From a checkpoint of a small mixture-of-experts model trained on Wikipedia.
Size: 10 layers, vocabulary 17666, 35.1M parameters.
Experts: 160 experts in each of 10 layers, 32 GELU neurons an expert, 8 picks a token, a sigmoid router, a shared expert of 256 neurons.
Below are experts of layer 6 (counted from 0) of a mixture-of-experts language model. Rows are named router (the router's row for the expert), up (a neuron's input weights, with its number) and show model dimensions 64-127. Each number is 128 + 24 x the weight over its row's rms, rounded and kept within 0 to 255.
Before each expert's rows: a language model's description of what the expert responds to. This comes from a sample of Wikipedia text that the model never trained on.

# expert 0
It responds to: Connectives linking clauses or items, mostly after a comma, such as and, but, or, however, while, also, though.
router [118 121 121 129 141 138 130 156 122 131 138 130 130 115 165 130 115 174 155 152 141 170 108 133 149 119 143 134 164 128 141  96 117 125 118 107 123 138 153 138 108  78 127  87 158 163 141  98 126 107 109 109 120  96 104 134 142 127 164 144 152 120 144 136]
up0 [ 53  90 124 103 129 146 101 131 158 108 116 135 160 157 152 131  22  96 122 123 145 122  87 116 113 118 158 132 169 149  88 135 113 144 129 151 131 155 137 174  98 121 124 100 137 142 157 144 117 105 121 136  92 134 120 117 124 122 167  95 163 148 104 120]

# expert 9
It responds to: Place names and competition or club words in sports and geography lists or tables, such as Tampa Bay, World Cup, California, football.
router [131 150 130 122 139 183 112 119 110  98 187 126 106 140 135 139 113 163 178 121 127 139 122 117 109 113 130 161 103 158 161 104 141 102  92 143 155 131 123 176 105 132 109 129 129 127  80  93 107 151 142 124 116 173 133 119 136 174 123 199 132 103 117 142]
up0 [115 143  97 123 100 126 199 121 125 128 217 146 111 116 124 136 131 136 145 141 119 114 120 136 155 104 145 193 147 138 121 128 174  97 123 125 158 177 120 132 128 141 111 102 136 146 104 128 122 117 124 112 113 136 141 123 118 150 100 136 147 129  96 138]

# expert 20
It responds to: Single initial letters starting a split name or word, often capitals like P, M, K, F in titles (My Little Pony).
router [135 131 152 112 153 140  98 114 126 101 125 112 133 103 138 161 144 140 181 152  81 161 181 100 101 122 135 142 113  91 137 142  95 101 101 100 131 150 159 136  90 108 117 142 166 198 101 126  93 156 126 143 149 139 119 123 150 122 113 127  89 133 211 124]
up0 [126 129 122  80  99 112 126 102 107 154 122  90 193  88 149  91 144 126 193 127 128 140 131 124 131 150 132 154 106 168 104 138 114 114  95 131 137 118 101  91  92  92 111 114 157 119 147  99  88 159 109 150 105 122 112  89 135 169 121 143 120 129 150 108]

# expert 34
It responds to: Head nouns inside multiword proper names and titles: World War, University, Division, School, Cup, Gallantry Cross, Channel 4.
router [142  85 149 105 143 144 127 196 110  92 121  69 100 127 109 146 116 157 129 124 120 127 149 127 131 128 163 136 165 135 140 127 118 130 109 105 127 166 107 148 118 128 139 128 159 136  78 138  87 151 142 136 104 157 111 156 133 166 137 117 165 158 105 148]
up0 [134 129 136 145 137 108 169 143 137  97 137 124 138 149 116 149 117 110  89 134 112 127 128  94 109 109 137 130 197 112 148 121  87 133 131 120  92 156 140 153 139 158 117  93 103  90  94 132 117 116 124 152 114 164 107 129 132 182 156 135 150 155 160  72]

# expert 19
It responds to: Separators and prepositions joining table cells and list entries, such as from in on-loan rosters, pipes, and country codes like ENG, ITA.
router [134  99 139 129 145 131 129 154 117 126 172 135 121 146 182 147 155 151 147 125 108 143 148 107 103 167 149 147 150 108 153 144 103 140 106 154 117 122 125 114  61 138 106  85 164 122 120 114 119 126 145 129 112 122  96 118 116 178 118 147 146 117 148 136]
up0 [118 150 117 134 126 114 139 138  82  84  89 129 160 139 116 131 151 117 122  83 156  94 106 113 145 106 153 178 126 147 132 167 160 129 127 169 181 110 161 107 152 178 119  56 139 102 107 118 121 116 100 171 160 152 108 135 156 113 122 118 153 145  99 102]

# expert 39
It responds to: Last two digits of years after 19 or 20, such as 19'87', 20'23', plus possessive 's, century and anniversary.
router [115 136 145 168 131 168 114 107 122 133 126  99 104 144 168 128 118 130 171 113 152 189 124 108 113 105 171 131 126 151 171 168 110 143 130 102 130 103 133 139 124 122 114  93 116 167 141 131 136 143 163 136 160 107 127 151 136 116 125 136 145 104 155 164]
up0 [135 128 135 124 119 109 128 137 159 118 156 194 144 137 156 139 150 105 123 160 116 138 173 174 117 156 140 136 106 147 102 146 118 162 124 148 117  99 180 130 120 160 145 128 140 108 137 101 118 126 121 119 111 119 153 149 135 142 136  80 102  71 178 133]

# expert 11
It responds to: Word-start or mid-word pieces of uncommon or foreign words, including non-Latin script bytes, such as Dag(gers), Sig(lo), Batt-ag-lia, Camer(as).
router [104 100 167 141 135 121 137 135 122 103 132  69 136 209 146 139  91 150 121 128 152 160 157 129 144 118 167 157  90 176 142 108 130  88 103 150 125 159 124 121 109 147 130 131 126 131 130 107 106 153 129 133 168 123 114 158 139 110 141 158  91 113 141 167]
up0 [126 161 145 130 123 160 102 119  97 152 177 116 135 158 164  71 175 172 183 119 137 141 137 117 106 137 122 145 128 153 122 124 132 108  92 141 105 111 135  68 165 139 103 124  70 128 139 108 100 138 127 124 123 125 150  98 136 144 158 162 125 111 161 107]

# expert 51
It responds to: Measurement units, percent signs and digits in coordinates, heights and census population figures, such as ft, km, sq mi, %, PD.
router [151 153 159 176 147 170 123 117  94 125 120  95  96 132 121 195 121 123 114 129 103 141 131 121 105 106 160 149 112 111 135 137 100 124  96 106 197 124 112 131  94 148 114  83 127 148 128 133 122 108 144 126 122 121 100 116 138 105 188 129 116 103 115 108]
up0 [146 110 152 119 123 160 142 104 110 146 166  97  98 113 159 167 158  93  98 121  82 134  97 130 145 105 148 140 133 143 119 109 140 160 222 120 149 147 123 135 120 131 123  91 154 136 122 100 140 132 148 132 171 114 113 120 135 106 117 145 147 154 122 118]

# expert 44
It responds to: Table cells and headers in sports results and election tables, such as Team, Votes, Candidate, round, W/L, and pipe separators.
router [139 129 119 150 163 141  92 129 122 105 137 110  98 189 154 152 125 164 122 128 106 162 137 112 144 117 147 161 120 114 135 105  94 105 112 159 137 101 120 143  76 108 123 141 132 141 106 116 111 148 132 131 152 134 142 164 151 129 128 138 114 123 137 129]
up0 [130 121 108 113 108 154 165 157 131 129 185 141 165 142 128 115  96 144 122 107 144 157 119 120 132 123 115 178 133 147  91 145 167  90 109 113 129 149 120 113 115 128 151 117 108 105 116 105 105 161  94 117 148 132 128 121 140 126 105 136 114 187 101 174]

# expert 41
It responds to: Middle and final pieces of proper names, especially surnames and place names, such as -ey, -ock, -ić, Dun(fer)mline, K(ow)alski.
router [116 129 128 141 167 159  96 166 129 101 152 104  72 179 128 113 100 172  77 137 145 130 169 138 115 123 127 178  94 119 179 125 111 128 100 120 132 114 108 151 143 122 147 108 127 142 141 122 105 108  91 151  90 120 163 115 137 108 118 144 103  87 144 168]
up0 [122 116 133 120 116 137  80 148 138 120 118 154  85 165 114 119 111 151  97 153 138 178 133 123 132 153 154 129 113  95 178 123 109 151 144 167 131 142 138 104 157 125 115  98  91 131 127 125 102 100 132 134 137 132 124  98 117 124 117 150 106  71 136 168]

# expert 29
It responds to: Subject pronouns and clause openers after commas or periods, such as he, it, they, that, which, who, There was.
router [100 114 117 151 163 173 116 133 149  88 146  93 137 136 116 118 121 115 205 139  99 145 121 127 104 116 154 156 171 115 139 115  92 134 116 123 135 141 166 129 117 115 113 132 166 127 115 112 109 145 149 165 151  90 133 130 116 130 144 115 155 154 186 116]
up0 [ 61 151 109 136  96 131 124 149 142 142 134 116 104 147 122 120 151 110 128 118 119 128 150 134 102 145 164 135 133 151 158  67 130 113  74 127 129 109 101  63 112 112 128 103 127 117 106 118 142 122 107 120 139 137 127 138 145 113 132 168 179 157 124 128]

# expert 7
It responds to: Final head nouns of proper names for organizations, events and publications, such as Cup, Records, Festival, Rolling Stone, Entertainment Weekly.
router [117 126 146 117 161 131 115 141 108 116 139  91 118 141 161 138  94 125 133 112 138 192 117 104 136 102 145 143 129 131 163  90 123  90 114 123 134 162 108 147 128 117 102 119 147 135 104 113 125 150 136 124 111 164 108 179 156 130 140 158 176 108 115 200]
up0 [116  83 141 147 117 187 111 168 113 122 141 171 140 156  91  97 148 139 128 145 128 171 103 147 112 106 159 145 116 128 103 107 151 137 116  90 148 111  98  88 126 104 138 100 122 162 122  89 172 137 131 149 156 148 116 132 119 124 162 147 110 125 150 126]

# expert 2
It responds to: Characters of non-Latin scripts (Chinese, Japanese, Cyrillic, Bengali) plus closing parentheses, quotes, digits and exclamation marks, often in tables.
router [ 72 103 113 100 147 129 112 120 145 109 143 105 114 166 137 119 111 131 166 137 134 140 120 125 102 149 154 152 108 123 162 103  98 113 117 132 128 155 103 138  67 112 124 134 172 158 112 129 129 132 171 132 145 113 102 165 173 129 130 142 134  92 135 162]
up0 [ 86 144 154 118 140  76  81 139 139 140 123 147  96 164 129 138 150 150 147  98 116 127 102 129 102 135 152 111 139 152 139  99 116 156  96  97 139 123 116 136 106 136 144 114 168 147 104 141 117  94 137  85 142 145 126 128 130  89 174 137 139 111 124 153]

# expert 10
It responds to: Colons after field labels in infobox lists (Language:, Colors:), plus semicolons, pipes, commas and dashes separating table or list entries.
router [161  99 131 179 135 140 104 178 117 117 124 123 110 144 114 143 126 136 152 132 135 125 117  99 109 177 155 130 147 163 140 111  99 105  98 111 152 115 132 120  75 136 150 114 137 138 118 100 119 118 159 127 170  93 149 137 198 138 143 168 104 114 127 133]
up0 [110 147  98 110 124 134  97 202 145 122 181  94  80 109 102 120 136 150 129 137 138 136 157 148 159 132 143 141 112 164 110 106 127 117 141 152  95 125 106 128 129 124 145 111 165 142 115 139 130  96 130 133 199 122 109 117 108 138 153 168 109 156  75 110]

# expert 45
It responds to: Word-final or word-middle pieces after a short first letter, in song titles and quoted names, such as -ight, -unk, Love, Swing, Moon.
router [104  60 159 112 189 136 147 196  88 113 136 157 110 153 169 111 120 133 110 157  56 104 111 162 130  96 103 146 103 135 142  86 102 111 101 121 138 102 152 151 109 147 111 107 118 148  59 125 116 175 161 156 122 158 139 155 161 139 146 134 140 119 117 108]
up0 [116 134 113 117 156  97 166 202 108 140 145 163 114 156 140 115 118 113  98 118  87 126 147 141 124 121 126 162 134 167  89  89 113 101 143  68 106 165 108 140 123 111 122 121 129 101 129 125  90  97  88 146  94 134 117 125 174 146 142 104 114 112 133 124]

# expert 46
It responds to: Single capital letters or digits beginning surnames, model codes and numbers in tables and cast lists, such as Audi R8, Saxo S1600, Michael J(elenic).
router [111 145 163 139 146 138 137 134 124 102 162 126 138 117 140 155  80 168 147 156 142 123 163  89 109 129 176 162 145 131 166 141 119 125 120 114 127 102 139 146 118 121 129 116 157 154  39  85 104 151 148 137 136 146 127 127 133 156 147 122 132 115 135 134]
up0 [127 181 127 120 108 148 100 117 152 146 137 128 155 103 118 120 101 170  78 143 116 115 137 131 124 115 185 145 126 141 166  95 171 117 117 136 119 117 123 111 114  89 145  88 138 132 137 144  97 141 141 119 109 121 138 118  94 164 142 140 137  92 153  99]

# expert 26
It responds to: Opening parentheses, bare spaces and dashes placed before numbers, years, dates or glosses, as in (1815) and June 27.
router [130 156 115 135 143 164  85 148 124 112 155 113  71 151 120 124  90 135 171 155 100 117 124 129 130 139 120 126 117 120 134 151 118  89 112 166 140 103 117 166 148  76 133 109 129 179 119 117  99 165 147 141 106 109 128 155 152 143 134 165 134 109 139 168]
up0 [102 148 132  94 137 109 140 133 119 150 162  75 134 130 165 148 150 138 142 116 125 119  96 124 108 139 143 120 119  91 108 148 144  98 121 105 124 130 106 180 166 127 151 127 168 148 107  97  79 112 136 118 185 161 127 125 144 127 142 161 116 177 133 120]

# expert 27
It responds to: Conjunctions, prepositions and auxiliaries in running prose, such as if, although, with, without, did, plus some table headers like D | L.
router [133  78 132 170 152 162 104 161 123 101 124 102 104 126 113 154 129 147 112 110 104 124 156 143 130 159 167 126 130 141 128 130 125 138 116 122 146 123 168 136 103 120 115 111 150 151 159 107 120 142 148 127 158 125 103 112 166 143 160 149 131 154 130 133]
up0 [119 143 130 162 125 166 136 135 111 164 133 134 168  88 144 138 125 127 148 155 126 135 130 179 112 152 138 152 142 109 131 129 122 131 197 123 143 118 115 104 128  94 129 140 150 118 149 134 136 130 136 111 109 205 161  92 159 166 127 170 107 105 143 149]

# expert 43
It responds to: Capital letters and consonant clusters beginning proper names split into pieces, such as G-dula, R-wanda, Sh, Ch, Tr.
router [104  90 168 154 153 188 120 115 133 108 105 140 149 119 144 194 120 138 143 148 112 165 158 104  98 115 143 162 111 157 144 168 101  90 107  90 132 126 187 114 126  98  99  99 131 146 130 116  99 138 130 170 167 131 118 100 179 118 148 109 125 101 129 115]
up0 [180  90 131 140 137 119 103 129 107 148  84 130 131 120 101 166 161 123 146 145 123 128 145 118 158 131 145 128  67 113  95 131 131 132  77 110 123 144 144 167 169 171  85 115 167 140  95 158 106 129 117 142 159 116 111 120 144 117  99 137 128 147 144  91]

# expert 42
It responds to: Row-starting pipes and party or field names in election result tables: Labour, Democratic, Republican, Candidate, Swing, plus section heading markers.
router [102 148 174 182 167 142 115 138  95 132 140 121  97 141 136 201 109 148 140 151 108 145 133 112 131 125 135 133 123 131 138 127  91 105 117 135 164 105 149 136 130  73 106 136 112 124 166 102 132 119 163 142 123 149 128 118 152 140 142 136 171  96 128 121]
up0 [158 134 157 172 101 110 137  88 122 179 135 131  93 125 113 143 144 161 129 153 127 129 138 111 127 114 162 115 132 118 202 120 162 158 131 129 129  64 121 134 137 102 114 139 139 154 142  79 165 106 113 175 127 130  91 138 116 104 163 138 133  78 129  97]

# expert 32
It responds to: Word-internal pieces of compounds and names, especially after hyphens (-b in fifth-biggest, -k in free-kick) or inside German and English names.
router [153 121 185 110 145 149 114 128 128 108 154 137 138 147 110 136 155 125 183 123 146 117 156 164  98  70 129 134 142 136 146 136  75  85  61 137 133 146 155 123 117 118 102 127 149 131 114  70 104 160 126 180 127 137 144 118 150 142 131 162 111 126 177 166]
up0 [ 65  97 134 128 116 126 130 125 187 174 125 160  97 134 140  93 138 105  82 126  88 147 106 107 153 119 132 116 123 145 158 131 131  81 125 110 140 112 165 142 137 144 113 119 106 100 141 150 124 170 135 142 121 156 101  98 137 132 116 122 151 123 157 130]

# expert 62
It responds to: Commas and subject pronouns starting clauses in narrative prose (he, she, they, It), plus final pieces of people's names before verbs.
router [125 118 120 124 154 150 112 126 112 111 114  82 123 127 160  98 118 129 157 164 122 164 113 118  96 100 142 137 137 174 113 158 154 111 108 122 133 133 141 136 133 129 103 113 161 147 125 112 127 113 108 166 126 120  69 175 100 124 171 184 130 129 133 151]
up0 [108 138 171 137 113 126 124 118 112 164 114 103 132  97  90 114 156 121  94 112 112 120 135 170 106 112 147 166 104 143 130 124 106 141 123 117 145 120 148 125 112 115  64 103 145  93 111 137 171  99 151 140 166 123 133 149 137 113 184 162 137 104 100 134]